Weights of a small mixture-of-experts language model, trained from scratch on English Wikipedia.
Size: 10 layers, width 256, 115M parameters.
Experts: 64 experts in each of 10 layers, 320 squared ReLU neurons an expert, 2 picks a token, a sigmoid router.
Training: 1122M tokens, 8561 steps.
Below are experts of layer 3 (counted from 0) of a mixture-of-experts language model. Rows are named router (the router's row for the expert) and show model dimensions 0-255. Each number is 50 + 15 x the weight over its row's rms, rounded and kept within 0 to 99.
Before each expert's rows: "mostly gets" lists some tokens that are sent to it at least half of the time. This comes from a sample of Wikipedia text that the model never trained on.

# expert 14
mostly gets: "arat", " Singh", "abad", "anth", "ullah", " Josh"
router:49 41 51 47 52 46 18 51 58 68 70 68 54 14 67 72 56 61 20 57 29 31 73 45 55 32 13 39 66 51 62 21 64 39 43 35 22 69 56 35 49 53 50 39 34 81 54 47 41 54 41 56 51 33 43 37 61 55 33 48 63 45 62 48 53 39 53 43 51 49 52 51 55 54 61 59 45 48 52 53 60 17 49 50 48 44 57 52 57 46 78 69 51 61 45 57 59 84 53 48 50 46 55 62 20 31 26 49 71 49 50 70 39 39 60 58 59 61 69 59 79 40 59 48 55 51 58 68 54 49 46 44 25 24 11 82 65 56 00 29 54 32 40 36 51 54 47 56 53 54 51 47 52 62 44 61 49 39 59 57 53 61 62 56 61 57 77 46 35 55 41 45 68 51 44 41 33 65 58 53 57 47 51 61 64 43 72 50 51 77 84 08 54 12 51 52 47 62 58 66 41 56 46 87 68 32 40 61 40 62 32 46 57 48 57 50 65 44 49 34 44 55 37 59 45 56 72 85 42 79 49 43 49 27 24 27 47 70 43 44 44 55 05 38 48 40 58 23 51 57 41 38 49 57 51 54

# expert 46
mostly gets: " In", " At", "In", " As", " On", " No"
router:38 53 48 56 40 51 50 56 50 60 60 25 51 70 62 09 49 71 54 31 43 38 33 35 67 65 45 48 42 51 64 33 80 75 44 61 75 61 48 32 71 48 43 69 62 70 28 28 25 41 47 46 42 43 45 34 59 58 70 56 62 39 64 61 57 26 47 57 53 40 55 68 40 77 45 57 39 80 40 74 15 65 56 37 38 33 68 42 67 52 25 37 42 57 52 67 47 46 39 46 41 46 51 39 47 45 44 50 27 47 77 54 60 62 43 80 46 46 87 61 63 62 46 27 30 38 54 56 37 40 38 66 07 55 69 22 38 68 24 56 75 49 61 15 32 52 61 38 22 43 45 36 42 43 46 32 59 25 56 46 49 51 54 36 42 57 43 55 77 16 48 54 31 54 41 30 48 55 48 35 81 54 56 49 99 59 50 47 38 67 57 34 51 69 49 49 89 60 43 73 64 42 39 47 62 31 52 53 65 60 47 59 47 27 67 54 49 59 57 42 60 48 27 50 49 50 70 50 47 41 66 51 45 47 56 38 46 59 25 43 47 48 55 09 60 39 57 56 52 54 79 33 78 43 44 11

# expert 23
mostly gets: " D", " T", " G", " F", " M", " S"
router:40 36 35 48 36 42 55 43 79 44 61 33 60 37 27 42 48 60 46 39 46 89 76 38 49 58 66 32 20 48 61 19 33 73 40 38 65 67 44 15 76 45 49 68 53 55 55 44 53 37 38 66 43 56 14 55 31 39 81 41 64 19 69 44 72 50 63 41 37 47 44 58 32 68 47 50 51 36 37 59 26 34 30 39 37 15 57 37 71 63 36 48 57 59 40 55 41 99 30 43 36 61 41 51 63 22 37 50 55 38 10 58 31 14 52 30 58 52 63 64 42 47 62 48 39 46 58 48 27 49 49 25 47 53 47 62 47 65 58 63 39 25 52 55 41 57 28 44 58 37 54 28 35 30 52 38 60 48 51 27 64 58 55 39 92 61 56 58 42 20 52 44 41 55 47 51 21 52 58 60 56 44 63 48 96 58 35 48 37 65 60 52 58 68 53 50 59 55 56 39 54 51 61 33 59 36 55 42 35 63 37 27 66 64 67 56 94 55 71 51 58 34 41 45 30 59 72 74 49 51 51 58 71 42 64 53 47 31 33 60 50 53 47 61 63 61 50 42 65 65 75 34 64 42 53 25

# expert 63
mostly gets: " D;", "hl", "riet", "quer", "org", "ler"
router:38 45 36 63 57 50 46 42 52 68 58 49 49 21 49 73 61 43 30 39 52 26 32 46 49 46 99 41 73 62 78 99 25 17 48 55 07 33 49 59 67 50 53 70 52 30 67 65 75 53 47 46 42 54 84 47 42 68 50 40 47 55 64 42 50 61 55 36 49 48 46 77 52 25 49 38 48 46 53 55 70 57 41 59 36 47 56 45 24 65 64 38 69 48 46 41 42 67 45 51 44 56 49 47 43 70 40 40 54 23 72 61 66 62 57 45 68 99 47 33 58 40 25 42 81 21 20 47 48 45 66 29 57 72 39 15 66 46 45 73 37 84 63 69 29 54 22 64 52 27 50 49 38 57 43 51 44 46 54 49 65 64 61 42 77 50 37 46 36 40 49 53 49 47 49 49 69 71 67 58 57 41 55 62 55 60 73 70 54 72 29 59 56 39 44 56 53 63 47 11 50 42 63 50 50 45 41 54 52 54 47 65 73 52 70 59 52 58 60 67 52 59 56 65 47 78 52 59 41 47 74 56 55 58 58 65 46 65 71 55 50 38 48 39 70 51 68 46 77 51 84 39 55 53 60 69

# expert 37
mostly gets: "ensis", "ova", "ini", "awa", "ović", "aya"
router:26 62 40 58 39 48 31 34 40 47 47 40 64 06 52 87 50 40 66 68 11 81 79 60 35 38 51 41 28 37 31 30 35 23 55 56 49 40 55 43 30 53 65 39 34 83 52 73 55 55 39 46 44 14 59 47 72 73 32 37 53 47 41 67 48 36 46 37 53 48 49 51 59 63 39 47 41 48 74 51 44 37 47 56 56 61 53 38 43 49 55 74 28 47 38 40 50 53 72 48 51 56 65 39 43 78 38 43 73 50 31 27 57 42 46 42 59 16 64 32 48 22 55 27 45 64 55 53 53 47 65 31 99 37 40 39 97 40 22 47 65 27 37 70 56 58 24 48 60 40 49 36 46 77 49 55 53 89 61 59 50 55 59 47 35 42 58 48 71 49 33 51 53 52 52 29 61 29 24 46 28 51 59 55 57 41 87 66 57 52 71 60 47 12 51 63 40 50 59 77 52 45 34 55 68 38 22 57 62 69 34 32 52 60 46 60 55 49 72 72 49 53 39 59 53 32 46 53 48 67 52 53 64 28 43 48 50 50 46 45 53 50 58 60 65 23 66 33 52 51 58 37 21 52 45 55

# expert 22
mostly gets: " with", " for", " after", " against", " to", " under"
router:36 54 57 53 53 42 33 47 77 57 64 70 54 46 72 82 17 31 79 65 41 87 19 50 62 51 40 58 44 51 45 08 51 38 44 32 38 32 54 55 69 69 50 84 74 53 99 52 32 51 57 69 55 53 64 33 50 65 74 36 62 43 11 54 52 53 53 48 51 62 52 81 25 51 55 42 54 54 55 62 32 59 61 42 33 48 49 39 50 53 18 57 53 34 45 49 40 51 55 44 43 72 55 01 60 61 22 51 46 45 47 74 50 29 45 58 62 69 84 53 53 15 28 40 82 46 24 55 33 36 56 71 75 56 55 51 67 58 14 61 43 49 45 51 55 46 22 46 79 34 52 46 42 67 35 67 47 45 47 65 49 49 34 44 78 48 45 55 81 48 49 46 52 43 43 08 33 20 32 13 46 50 40 35 30 54 46 66 36 71 43 54 48 41 46 52 55 57 52 48 46 58 63 51 58 40 53 53 28 42 50 38 54 40 54 70 57 52 58 68 33 47 60 41 56 52 69 56 49 66 34 59 39 46 62 52 45 48 49 57 46 36 36 58 67 60 56 73 55 58 35 48 44 39 44 51

# expert 44
mostly gets: " of", "°E", " by", " Of", " hundred", " ·"
router:47 43 49 54 40 45 83 46 55 60 44 45 54 38 16 52 47 39 73 54 39 37 40 43 56 65 53 58 34 19 71 65 42 44 41 38 45 33 62 35 68 50 47 52 53 31 64 42 52 71 60 48 44 47 76 46 68 69 41 50 45 31 76 40 51 26 56 43 63 51 60 58 60 85 38 71 58 91 58 42 38 72 11 36 57 47 37 42 78 61 67 38 53 40 41 24 44 58 13 46 53 51 51 58 61 25 29 52 57 61 52 35 29 57 40 61 70 60 30 53 39 83 62 67 64 47 29 66 31 54 33 35 55 39 39 30 34 55 51 36 28 35 37 15 36 62 31 38 64 46 36 44 37 50 16 39 42 92 51 66 37 56 59 48 85 48 60 48 00 51 39 55 62 50 42 55 59 61 64 54 61 47 56 50 61 53 44 79 38 44 33 63 60 16 24 71 37 46 39 80 50 47 43 77 57 60 55 57 72 23 51 65 29 38 86 53 81 56 47 59 54 54 55 57 69 62 64 51 50 53 42 32 57 65 74 69 39 43 39 45 46 48 55 44 50 47 54 43 47 49 66 57 21 35 63 38

# expert 13
mostly gets: "onna", " Joe", "ca", "ie", " Diego", "aga"
router:29 30 46 51 47 42 14 49 50 63 39 28 54 06 67 37 41 84 00 54 31 62 25 85 29 68 54 51 52 26 68 40 57 33 41 66 51 73 54 56 42 45 50 61 40 59 29 39 38 59 47 49 46 49 62 37 54 57 75 50 68 40 29 32 54 37 61 49 52 43 44 58 52 66 41 52 49 47 50 53 00 46 53 60 71 52 61 75 36 46 41 48 38 40 57 51 45 41 35 45 39 49 57 57 53 73 59 48 69 33 88 57 23 61 31 59 55 57 53 30 76 27 69 68 43 47 54 51 32 41 73 67 48 47 60 40 36 60 17 25 64 68 49 75 75 53 29 36 29 52 47 74 38 55 41 40 42 55 45 51 39 44 43 46 33 48 39 52 55 29 44 46 25 57 44 54 41 35 57 50 26 57 60 52 50 72 85 46 46 62 18 36 47 41 46 49 52 47 61 78 60 53 41 43 53 36 37 48 47 46 28 40 44 85 47 57 63 42 75 46 62 45 54 68 53 26 19 54 45 55 67 36 49 53 58 48 50 86 21 49 39 49 40 62 54 55 57 37 42 57 83 37 52 47 60 55

# expert 43
mostly gets: " Gold", " Law", " Hard", " Rock", " Fire", " Art"
router:34 48 49 64 38 48 56 46 70 59 77 55 62 60 40 62 60 31 64 47 42 18 81 67 63 58 68 50 65 37 37 53 57 42 42 38 73 83 47 35 65 33 55 43 68 65 22 35 53 35 33 48 46 41 03 40 59 63 73 50 55 34 68 61 50 63 52 42 78 43 52 33 43 43 37 58 41 52 44 56 66 55 42 35 40 60 61 68 33 58 02 61 48 57 40 54 42 65 81 43 40 53 55 57 55 46 44 51 24 64 43 57 64 40 53 71 48 49 64 38 51 72 69 48 44 37 44 64 52 40 11 74 48 71 50 30 37 71 55 53 57 69 42 00 41 59 49 42 65 43 48 13 40 52 55 32 76 33 58 28 53 54 43 34 25 49 61 56 85 48 45 51 61 50 48 80 52 61 45 49 94 62 53 56 76 62 32 50 39 16 71 51 51 40 59 53 93 56 54 67 53 44 44 55 63 37 49 60 47 67 32 54 44 78 52 50 58 41 55 76 46 43 36 48 37 65 33 46 45 50 40 53 48 38 56 57 48 82 23 43 46 46 19 18 45 23 63 60 44 54 48 35 44 52 51 59

# expert 9
mostly gets: " Henry", " Johnson", " Thomas", " Harris", " Lawrence", " Elizabeth"
router:23 32 56 50 42 48 37 41 39 46 54 62 47 56 27 45 58 55 41 54 40 25 09 47 58 52 85 58 52 79 70 90 73 57 51 46 82 57 47 99 38 59 60 54 54 46 42 49 69 66 48 87 42 58 26 28 46 43 53 46 59 45 15 64 57 80 51 46 53 49 45 40 72 51 35 51 39 64 57 47 57 99 68 56 52 20 66 49 36 50 49 54 38 28 44 62 42 56 60 44 41 69 64 22 29 55 53 50 81 41 53 35 45 47 70 53 56 58 38 56 52 53 17 48 54 41 46 61 54 51 62 34 71 51 72 60 38 53 58 74 32 78 56 33 66 63 49 57 71 45 52 51 45 48 60 44 47 65 47 45 48 53 48 48 83 59 66 69 52 59 47 44 47 48 47 38 61 46 40 40 44 50 45 54 10 43 52 68 50 35 40 25 65 04 45 55 53 57 61 26 58 22 43 61 45 62 41 54 37 36 44 54 52 64 64 42 48 59 47 92 50 52 34 58 53 30 24 65 45 49 48 39 48 37 65 60 54 49 54 57 42 52 35 32 50 49 48 90 51 50 40 36 22 34 48 48

# expert 41
mostly gets: " c", " st", " p", " fl", " gl", " sl"
router:49 37 43 49 48 46 61 48 57 54 66 40 58 57 44 51 52 62 40 32 59 64 31 30 80 53 68 49 51 60 48 24 69 85 47 57 83 64 55 28 44 55 41 60 40 35 43 56 44 43 42 35 43 47 15 46 33 48 71 39 53 34 62 31 60 00 54 56 64 43 56 47 19 22 53 62 48 39 44 42 30 12 31 46 42 06 55 70 47 56 80 29 50 54 43 54 52 42 21 45 42 50 47 68 34 40 47 52 43 36 83 65 55 63 35 35 48 42 75 70 70 74 70 65 55 18 63 55 33 51 36 41 12 41 46 54 48 54 67 33 35 38 64 69 57 48 63 61 40 53 51 39 40 31 42 43 54 31 54 58 52 54 49 44 34 58 45 48 36 54 51 60 56 55 46 68 11 59 57 57 91 54 55 53 46 58 41 43 43 57 79 20 54 84 51 52 36 64 51 65 57 55 57 46 61 49 55 52 64 28 41 52 85 28 62 76 71 42 60 38 37 54 69 54 37 27 62 44 53 53 60 54 35 48 78 68 51 45 63 28 59 54 44 94 77 37 57 32 85 50 35 39 68 42 50 43

# expert 35
mostly gets: " office", " name", " title", " term", "ation", "ment"
router:43 47 42 52 34 42 61 27 49 66 50 59 52 45 22 70 52 74 31 50 37 39 23 34 18 51 57 43 34 47 15 45 47 63 41 52 59 64 63 96 51 54 40 62 74 45 60 83 76 73 31 44 35 47 06 51 73 55 53 48 50 47 34 16 48 61 46 42 48 42 59 72 36 85 38 57 51 61 80 59 26 34 44 46 28 62 47 31 31 55 39 22 55 44 59 83 55 63 59 37 47 51 56 43 56 31 55 48 48 51 48 51 45 51 53 25 55 49 28 31 92 32 45 52 80 41 49 48 54 35 61 44 99 41 51 50 72 64 40 82 55 60 38 24 55 51 61 39 35 40 45 44 37 65 51 44 57 74 55 47 48 53 41 49 52 54 66 50 41 43 43 58 57 56 49 28 48 51 59 14 45 63 62 64 42 53 56 56 50 17 50 40 50 25 57 50 52 48 46 33 46 43 39 32 64 51 30 59 77 68 45 43 39 67 57 39 69 34 59 67 47 46 77 64 59 60 10 50 43 50 65 47 50 54 43 20 43 50 30 53 43 41 60 23 41 42 56 22 58 50 71 43 54 47 54 96

# expert 51
mostly gets: " network", " flag", " park", " platform", " screen", " province"
router:40 54 42 57 47 47 50 42 61 54 62 20 61 55 54 95 62 48 36 60 51 68 88 53 75 36 69 52 71 22 00 94 39 58 47 33 66 64 58 67 45 41 65 38 46 22 41 55 30 56 34 56 50 44 16 50 42 61 61 46 46 39 50 50 53 66 58 44 65 48 51 31 55 26 41 48 47 51 60 48 63 16 39 45 28 51 53 71 46 56 36 60 40 61 46 67 53 64 76 40 44 58 50 64 53 47 40 45 43 56 13 51 78 41 34 69 54 39 66 71 52 64 77 46 56 44 35 61 53 45 07 52 90 51 44 73 87 54 57 48 74 38 29 48 54 60 42 51 62 42 49 31 45 50 53 40 63 70 55 47 56 51 57 39 31 46 61 58 72 55 46 55 72 52 48 49 57 62 45 60 84 62 54 58 30 50 42 53 45 32 67 54 55 45 66 57 55 61 41 96 43 47 49 77 50 43 44 57 59 78 34 31 43 68 29 55 68 46 52 51 48 44 49 46 47 61 58 53 45 58 18 50 52 34 46 51 43 35 66 51 54 48 18 83 63 29 61 54 55 54 00 41 38 56 46 76

# expert 38
mostly gets: "ically", "ously", "ably", "ly", "ately", "sky"
router:43 72 60 57 44 52 49 36 38 61 72 38 53 52 00 88 47 64 64 63 43 61 63 49 37 53 69 51 50 37 63 11 54 46 43 53 41 61 60 58 45 31 79 33 29 59 68 77 21 52 47 49 52 46 59 63 48 64 51 49 53 50 36 52 52 45 57 45 78 50 55 47 56 78 40 51 44 69 76 62 66 71 68 58 34 57 55 14 23 48 49 63 52 50 42 66 50 00 25 49 49 47 58 38 26 85 44 41 61 50 40 48 54 60 50 24 59 31 56 36 56 25 71 56 35 59 70 59 49 58 79 97 75 69 43 59 65 58 60 19 63 69 58 49 72 56 63 50 76 46 40 57 47 70 52 55 51 84 59 51 55 44 55 47 67 50 51 50 56 72 43 52 41 51 53 67 79 39 38 66 65 50 57 52 58 54 79 52 64 47 48 63 53 06 46 52 73 59 42 57 38 36 20 48 43 53 44 62 62 62 38 32 78 53 72 52 59 41 60 83 51 52 50 50 48 24 61 58 47 62 31 45 52 41 41 27 41 56 47 43 52 42 38 58 66 30 70 70 47 58 48 39 25 46 39 75

# expert 5
mostly gets: "it", "bit", "iat", "het", " bit", " tit"
router:57 37 46 43 33 45 57 47 48 52 45 99 48 77 55 27 57 41 71 50 38 27 50 76 54 30 43 41 72 61 38 41 67 70 41 52 37 35 61 47 37 67 50 73 79 41 50 29 65 43 50 52 48 38 60 54 72 43 24 42 47 53 38 54 55 53 58 49 50 44 58 52 47 75 41 49 39 67 44 39 53 39 50 53 75 36 47 49 36 49 40 30 63 38 51 73 50 15 27 49 44 58 57 71 37 28 48 47 53 32 44 45 30 36 48 97 52 37 69 44 62 39 35 67 37 29 31 59 65 60 51 62 59 54 60 20 24 34 56 44 50 43 34 37 55 45 33 72 06 46 49 29 60 45 48 51 53 39 48 63 54 62 58 45 29 48 58 52 80 28 46 66 15 51 40 42 33 25 71 52 49 61 64 53 61 48 49 55 56 09 64 40 58 64 54 52 01 64 42 29 40 46 45 51 47 55 56 52 56 21 44 32 61 71 31 52 35 41 35 69 47 45 60 62 50 09 20 61 66 48 40 46 50 39 75 30 53 63 73 36 40 47 48 86 69 75 52 40 61 63 42 46 19 44 37 87

# expert 3
mostly gets: "am", " April", " film", "″N", " him", " India"
router:32 35 48 67 48 43 38 47 52 65 29 59 59 40 69 83 49 39 39 47 47 43 51 35 73 64 42 44 65 33 43 64 15 68 36 31 54 41 64 33 50 62 44 51 33 52 90 36 56 54 56 49 44 65 31 49 43 56 34 39 46 57 51 37 48 35 58 46 48 43 68 81 45 60 47 58 45 47 59 63 59 27 41 37 43 63 44 08 46 53 57 55 58 44 43 70 39 79 49 42 54 42 52 57 49 46 51 41 58 29 45 45 63 55 49 57 58 41 22 76 04 33 99 70 56 38 74 55 58 39 66 49 99 54 43 29 52 43 31 51 22 30 44 66 36 57 58 24 44 53 42 45 53 62 37 44 65 47 58 29 49 57 55 41 81 52 48 43 67 53 46 61 22 45 48 48 36 41 24 38 29 45 51 62 65 47 46 68 60 56 80 21 51 50 51 56 47 48 16 61 52 27 64 77 49 50 29 56 57 62 43 55 15 39 55 36 65 62 41 65 52 45 65 61 46 62 39 69 51 52 52 43 59 41 49 46 35 94 39 47 55 44 48 61 44 29 53 58 43 64 18 53 54 52 41 58

# expert 31
mostly gets: "00", "000", " 195", " 2014", " 197", " 193"
router:42 54 60 60 33 40 28 48 55 49 48 49 51 78 39 75 70 54 16 47 44 39 30 70 43 65 40 41 56 42 65 14 79 64 44 35 54 60 59 58 43 78 54 50 46 15 70 59 85 56 54 51 49 54 37 34 54 54 86 44 54 45 53 46 48 31 55 46 99 49 55 41 37 44 40 55 56 26 70 60 50 42 47 55 35 58 57 13 85 55 62 39 42 54 51 57 31 46 81 49 42 62 44 65 44 99 52 46 75 36 59 38 39 58 43 47 59 70 24 27 46 31 39 70 69 65 71 49 51 39 41 32 49 51 42 03 79 53 55 48 31 69 13 26 67 57 40 31 63 46 41 08 49 53 43 44 65 55 49 49 54 55 62 49 30 50 58 47 46 76 49 48 42 59 47 63 55 50 51 51 56 62 56 51 54 46 60 59 55 66 86 52 50 39 45 49 62 77 46 25 57 57 39 55 45 38 19 52 10 55 51 58 66 54 69 59 61 44 38 75 39 49 66 61 43 41 40 49 50 67 38 39 56 55 36 29 39 43 65 35 44 44 53 56 36 12 47 51 41 59 44 49 23 32 50 70

# expert 10
mostly gets: "–18", "–19", " hp", " m)", "pm", "–197"
router:53 43 38 71 58 46 52 62 36 45 64 39 53 49 69 81 38 56 42 54 42 71 80 48 55 70 46 25 42 46 71 38 48 62 44 46 62 61 59 15 54 44 62 55 55 75 79 40 48 58 61 42 51 50 54 53 56 48 59 45 50 42 46 45 56 35 43 38 40 53 76 63 38 67 44 54 48 66 62 62 79 62 85 50 33 24 47 25 25 58 51 40 51 40 49 46 62 85 67 41 47 58 53 29 46 69 20 40 32 08 80 55 57 40 53 69 58 70 42 65 45 42 53 39 34 51 90 66 52 37 88 78 28 55 61 49 53 51 74 33 35 62 15 48 48 53 17 25 12 41 45 41 53 23 43 50 69 60 54 60 57 57 33 37 26 64 44 51 70 68 33 48 42 57 40 67 66 39 52 40 57 56 61 67 40 48 53 65 27 29 81 63 51 80 34 53 18 51 54 49 56 37 55 48 57 54 21 54 56 57 56 34 42 23 60 51 51 42 48 58 47 35 47 75 43 55 44 54 39 51 59 22 52 35 51 34 25 71 44 12 32 36 45 65 67 40 51 60 53 49 41 54 50 46 45 95

# expert 15
mostly gets: " legal", " bi", " directly", " per", " Bi", " larger"
router:38 66 34 42 31 32 82 56 70 44 41 51 56 31 27 38 50 38 85 52 49 63 39 29 35 33 35 50 44 52 59 05 77 43 26 54 22 34 40 91 62 41 48 56 38 77 60 42 53 42 50 54 43 53 43 64 34 38 79 39 62 66 52 53 71 52 44 42 38 63 64 51 57 64 36 77 42 55 40 44 34 48 47 43 46 46 72 61 48 58 41 27 52 65 29 44 53 32 37 64 41 46 66 60 65 40 50 57 50 61 29 46 56 23 18 52 48 64 47 70 45 43 78 62 59 61 62 54 60 72 67 35 59 94 52 73 89 55 56 53 33 70 36 43 45 68 32 35 49 38 38 78 47 50 49 56 58 42 52 46 85 77 48 52 71 58 59 56 58 42 65 52 84 58 39 37 23 54 39 56 39 51 66 71 49 72 48 45 52 36 35 61 40 51 26 70 69 39 19 48 63 30 67 48 76 59 45 79 17 53 61 78 33 67 44 60 59 67 59 39 71 40 60 55 57 51 58 52 45 51 39 61 19 54 56 69 32 47 22 29 35 33 59 53 39 43 44 52 59 56 34 59 74 56 45 25

# expert 11
mostly gets: " (", "/", " \"", " (born", "(", "–"
router:44 62 42 51 53 51 40 44 43 51 66 46 59 60 38 10 44 31 26 50 62 67 99 32 65 75 64 47 53 34 55 55 33 75 45 50 94 62 53 55 48 52 48 45 40 20 80 48 05 62 54 62 55 40 35 76 52 58 78 42 51 43 37 47 50 50 54 54 47 47 68 38 33 40 49 48 49 14 51 61 28 65 34 53 48 55 57 29 59 53 45 50 39 50 50 57 53 17 28 49 53 45 53 05 51 14 47 46 77 18 45 65 69 69 44 44 53 30 47 72 99 56 39 69 31 41 60 53 50 46 45 54 22 50 38 54 60 50 44 71 43 36 42 50 52 54 44 64 32 49 51 41 49 42 45 52 59 86 53 60 55 50 42 54 70 57 45 58 21 80 45 52 51 54 51 15 50 51 65 41 68 48 53 51 69 59 59 48 52 56 42 43 49 61 46 53 83 56 52 39 53 46 44 40 63 46 47 49 62 28 49 59 99 40 45 58 77 34 66 43 43 39 53 51 49 59 44 64 50 49 22 39 52 32 42 43 50 40 09 64 57 52 35 72 66 45 55 28 58 65 61 49 70 49 52 17

# expert 25
mostly gets: " design", " hold", " end", " put", " control", " def"
router:67 50 46 63 44 46 72 54 49 38 63 23 54 66 37 60 50 37 30 51 53 49 76 60 67 42 44 46 69 49 20 72 53 63 47 35 76 61 58 53 62 48 51 70 60 46 51 42 20 60 30 61 42 50 26 45 80 46 44 45 49 35 63 49 56 24 53 46 68 40 45 48 60 42 40 46 44 52 49 56 91 46 25 41 34 51 50 71 66 51 16 61 44 47 45 59 54 88 90 42 44 51 46 53 47 28 41 44 69 72 40 70 64 19 49 45 57 81 71 78 73 66 79 51 83 45 49 56 49 43 19 43 24 58 49 55 94 51 68 42 20 21 34 47 68 57 52 34 75 39 44 23 46 44 59 51 64 39 52 42 60 43 49 48 72 50 50 63 86 87 46 54 82 54 50 45 35 59 53 55 68 43 54 64 42 61 41 45 52 39 58 71 64 84 57 56 76 70 46 73 38 47 58 69 64 50 38 53 44 53 46 50 59 63 41 26 54 39 47 46 41 41 57 57 44 67 40 45 42 53 47 57 43 23 72 53 47 21 88 47 42 51 69 31 62 37 53 54 54 53 20 49 45 47 43 86

# expert 52
mostly gets: ".3", ".6", ".4", ".7", ".2", ".5"
router:46 49 52 49 50 47 44 56 51 55 63 71 54 68 54 49 60 54 27 48 48 06 74 56 38 45 32 43 66 31 22 78 69 55 50 49 57 63 55 26 43 53 56 56 99 50 51 62 18 53 48 49 47 57 22 59 58 59 95 52 57 55 62 49 49 68 49 49 67 45 63 35 43 70 42 56 45 48 59 53 49 32 76 49 43 71 57 53 59 55 26 42 44 42 47 55 47 32 87 48 50 55 57 37 53 68 53 45 85 47 72 49 61 65 55 50 52 68 67 52 74 34 77 37 51 43 17 59 47 46 28 45 42 53 38 33 56 58 37 20 31 50 32 67 67 51 49 42 38 43 42 31 53 30 53 43 57 58 52 52 60 48 46 50 72 57 54 56 97 71 45 56 78 57 45 99 56 54 46 19 54 67 54 55 51 51 40 53 51 60 82 84 53 99 48 51 29 56 50 45 56 35 54 87 50 53 36 55 25 32 54 49 24 39 45 46 55 48 47 59 36 48 60 56 53 56 26 73 46 56 47 28 46 50 52 46 40 30 57 51 42 40 49 42 51 43 47 79 47 53 45 45 26 48 47 91

# expert 58
mostly gets: "|---|---|---|", "|---|---|", "spec", "stru", "cont", "|---|---|---|---|---|"
router:31 46 62 61 48 44 49 54 22 70 53 22 56 68 23 72 58 68 49 33 54 51 17 43 56 46 71 52 34 49 58 20 61 63 52 38 71 43 44 23 48 75 57 47 68 57 56 40 34 43 47 28 44 69 38 49 39 46 61 38 48 42 30 34 52 31 54 63 39 45 54 67 19 34 50 60 56 46 57 45 43 58 39 52 66 26 55 61 84 56 38 31 48 40 47 24 24 38 59 48 56 54 49 60 55 89 63 49 27 42 59 64 34 17 47 06 48 54 38 10 28 53 24 41 56 49 49 48 46 30 63 53 57 47 37 62 36 41 62 37 45 26 67 66 41 48 20 32 68 49 40 67 46 47 47 48 56 21 48 27 46 60 37 51 42 59 42 56 67 65 47 69 58 61 51 45 42 55 29 38 73 65 71 56 38 47 39 49 42 19 52 54 59 77 35 49 43 59 47 48 63 38 33 44 68 39 53 52 18 11 55 24 49 30 48 71 47 32 50 46 39 56 12 46 49 14 80 26 56 60 60 47 29 57 76 46 48 23 14 49 40 43 58 56 50 27 45 69 46 51 40 51 53 44 46 11

# expert 47
mostly gets: " County,", "a,", "el,", "o,", "u,", "ia,"
router:32 48 42 52 47 49 50 41 16 52 59 54 50 26 37 58 57 52 43 55 45 55 57 40 48 32 35 59 50 11 09 99 31 28 45 62 63 37 56 66 70 52 48 35 37 50 85 48 18 74 73 72 53 66 59 54 52 76 36 54 50 47 16 37 49 54 59 49 61 37 44 45 46 31 44 41 49 35 49 71 04 75 58 35 48 59 44 77 40 56 62 51 35 60 42 67 54 37 72 49 49 62 60 15 40 36 39 39 63 46 26 48 50 85 37 18 50 36 36 74 31 43 43 43 44 53 23 58 53 37 62 68 68 38 51 30 25 55 46 33 73 06 18 57 51 52 54 62 33 51 38 54 50 52 34 40 58 78 56 55 51 52 48 39 97 45 71 54 65 47 32 44 48 46 47 85 65 25 58 51 64 50 51 45 76 51 67 58 43 51 20 42 53 25 42 60 50 49 51 66 39 48 40 50 48 51 45 50 47 43 49 27 59 47 71 56 65 46 67 68 40 38 46 53 58 36 73 47 50 58 60 35 36 51 51 33 52 37 68 55 51 43 36 48 60 66 62 50 44 57 16 69 58 62 43 22

# expert 32
mostly gets: " In", " during", " in", " near", " On", " along"
router:51 37 49 50 47 53 52 54 46 50 55 67 57 34 55 45 37 56 26 39 29 40 24 68 64 44 50 28 60 60 30 45 67 56 48 75 76 54 61 34 16 30 46 33 82 73 64 52 53 63 32 56 45 56 42 59 52 45 32 46 46 45 28 47 66 00 39 48 53 40 42 99 59 72 55 39 48 74 64 53 67 99 00 44 38 53 62 76 44 58 48 43 55 32 42 53 28 54 38 38 45 62 72 77 56 40 58 52 66 47 76 55 50 22 36 57 52 50 42 72 60 49 44 71 53 41 48 49 54 47 59 55 60 32 59 75 35 46 58 57 41 28 60 14 69 57 50 20 12 57 42 46 38 37 39 37 50 33 56 51 64 62 71 28 63 64 49 63 34 24 43 41 33 46 28 35 32 47 53 28 46 40 56 48 54 43 41 55 44 63 53 16 60 72 22 61 40 57 52 48 60 31 37 49 44 24 40 49 73 49 59 51 42 65 59 42 41 63 56 38 47 64 28 45 66 87 52 46 41 45 77 51 45 41 39 63 48 36 48 33 25 35 60 65 29 56 47 76 47 50 66 61 53 46 39 62

# expert 28
mostly gets: "ect", "cept", " Register", "ject", "lex", " protect"
router:62 47 51 66 50 49 26 48 39 36 48 47 45 64 21 54 45 31 32 50 33 89 60 38 37 38 57 50 53 61 55 47 53 22 49 24 50 46 49 93 85 53 49 67 75 18 43 30 63 48 47 49 43 50 52 49 66 74 43 36 44 43 63 42 56 57 59 36 42 47 47 69 52 60 46 55 51 43 77 55 61 46 38 58 52 38 51 71 52 48 35 40 42 09 46 53 56 54 54 45 51 56 44 44 58 49 49 48 60 57 23 61 69 00 60 45 61 91 17 09 32 56 39 66 62 35 23 60 54 49 90 56 55 65 51 50 45 61 41 69 48 00 36 47 42 46 63 54 07 38 38 37 49 57 44 58 71 44 56 48 48 47 55 47 54 50 58 55 15 36 44 59 46 51 44 82 46 60 89 22 34 57 64 53 42 50 60 53 61 40 61 75 61 52 56 55 05 51 44 38 57 62 36 59 60 58 21 55 54 57 46 31 29 70 45 42 23 49 46 53 45 39 31 57 63 61 45 45 46 40 60 63 45 45 50 50 44 32 29 58 42 38 74 67 43 15 50 76 40 54 46 42 28 57 43 52